{
  "hidden_size": 192,
  "d_shared_expert": 0,
  "moe_layers": [1, 2, 3, 4, 5, 6, 7, 8, 9, 10, 11, 12],
  "normalize_top_k": false,
  "routed_scale": 4.0,
  "balance_loss": 0.00853,
  "router_bias": true,
  "init_std_router": 0.0265,
  "norm": "rmsnorm",
  "norm_eps": 1e-05,
  "parallel_block": false,
  "schedule": "cos",
  "z_loss": 0.0001,
  "train_tokens": 339800000,
  "dataset": "wikipedia_en"
}
Below are experts of layer 5 (counted from 0) of a mixture-of-experts language model. Rows are named router (the router's row for the expert) and show model dimensions 0-63. Each number is 50 + 15 x the weight over its row's rms, rounded and kept within 0 to 99.
Before each expert's rows: "comes after" lists some tokens at least twice as common just before its tokens as in all text. This comes from a sample of Wikipedia text that the model never trained on. Tokens count by the router's weight.

# expert 5
comes after: " |", "\n", " (", ";", " −", " +"
router:37 59 65 43 40 71 58 30 67 39 30 25 46 49 34 71 64 74 65 44 41 56 52 57 54 48 61 50 31 57 58 35 55 42 73 39 44 60 57 67 38 45 36 61 48 66 62 69 68 66 50 69 36 49 58 54 54 41 68 55 44 47 47 45

# expert 6
comes after: " ", ")", " 0", "%", " 1", "\""
router:52 64 60 25 48 49 48 40 75 47 38 27 41 53 53 62 70 68 52 49 52 70 48 55 40 50 57 65 46 68 44 50 48 38 63 44 47 43 62 58 22 56 28 49 73 56 56 60 42 61 62 73 41 39 64 42 33 13 49 66 54 70 56 71

# expert 1
comes after: ",", "-", "–", "|", "/", "="
router:32 59 63 36 31 66 53 25 65 35 39 29 41 48 34 73 57 67 63 42 44 52 50 54 50 43 54 50 30 56 62 42 58 46 76 40 46 60 56 74 35 45 32 63 52 67 61 74 66 66 51 78 29 46 58 52 58 36 70 50 42 51 50 46

# expert 2
comes after: ",", " of", " and", " (", "'s", " Primary"
router:32 63 67 46 35 72 53 25 70 40 38 33 50 50 30 69 63 73 66 40 36 50 51 52 51 45 56 46 37 63 55 37 59 46 79 43 45 57 54 72 35 42 34 61 48 68 66 64 63 67 54 74 34 47 56 53 55 41 69 53 41 54 51 48

# expert 15
comes after: "\n", " |", ".", ")", "==", " ="
router:20 74 71 48 44 76 47 34 69 30 37 33 34 55 56 64 65 81 49 62 37 51 59 46 71 39 43 54 33 61 42 27 61 45 62 48 68 56 54 79 60 34 34 57 48 53 59 66 61 62 49 65 48 58 30 50 42 20 49 33 51 53 28 58

# expert 13
comes after: " the", " his", " The", ".", "'s", " a"
router:34 46 74 57 44 66 56 47 70 26 37 46 52 35 14 57 56 33 71 45 40 53 36 46 42 46 49 24 44 49 53 58 53 75 70 44 35 86 64 60 45 49 30 51 55 45 66 66 65 54 71 62 36 71 52 67 73 49 60 48 43 44 53 76

# expert 8
comes after: " of", " in", " on", " for", " at", " to"
router:53 47 45 35 43 48 58 35 90 35 36 47 44 53 46 53 51 72 80 28 47 67 41 40 58 65 53 67 47 42 80 59 89 42 67 31 54 69 60 57 33 45 40 57 63 57 65 50 44 63 63 69 42 72 59 54 57 51 81 36 26 52 56 36

# expert 4
comes after: " |", " a", ":", "|", " (", ";"
router:37 65 67 44 35 64 54 27 70 41 30 37 47 50 34 73 57 69 64 42 37 50 51 59 54 42 56 49 35 60 61 35 61 51 76 40 42 56 54 71 38 44 28 63 50 67 64 69 63 62 50 68 36 48 59 49 61 38 70 59 46 51 49 46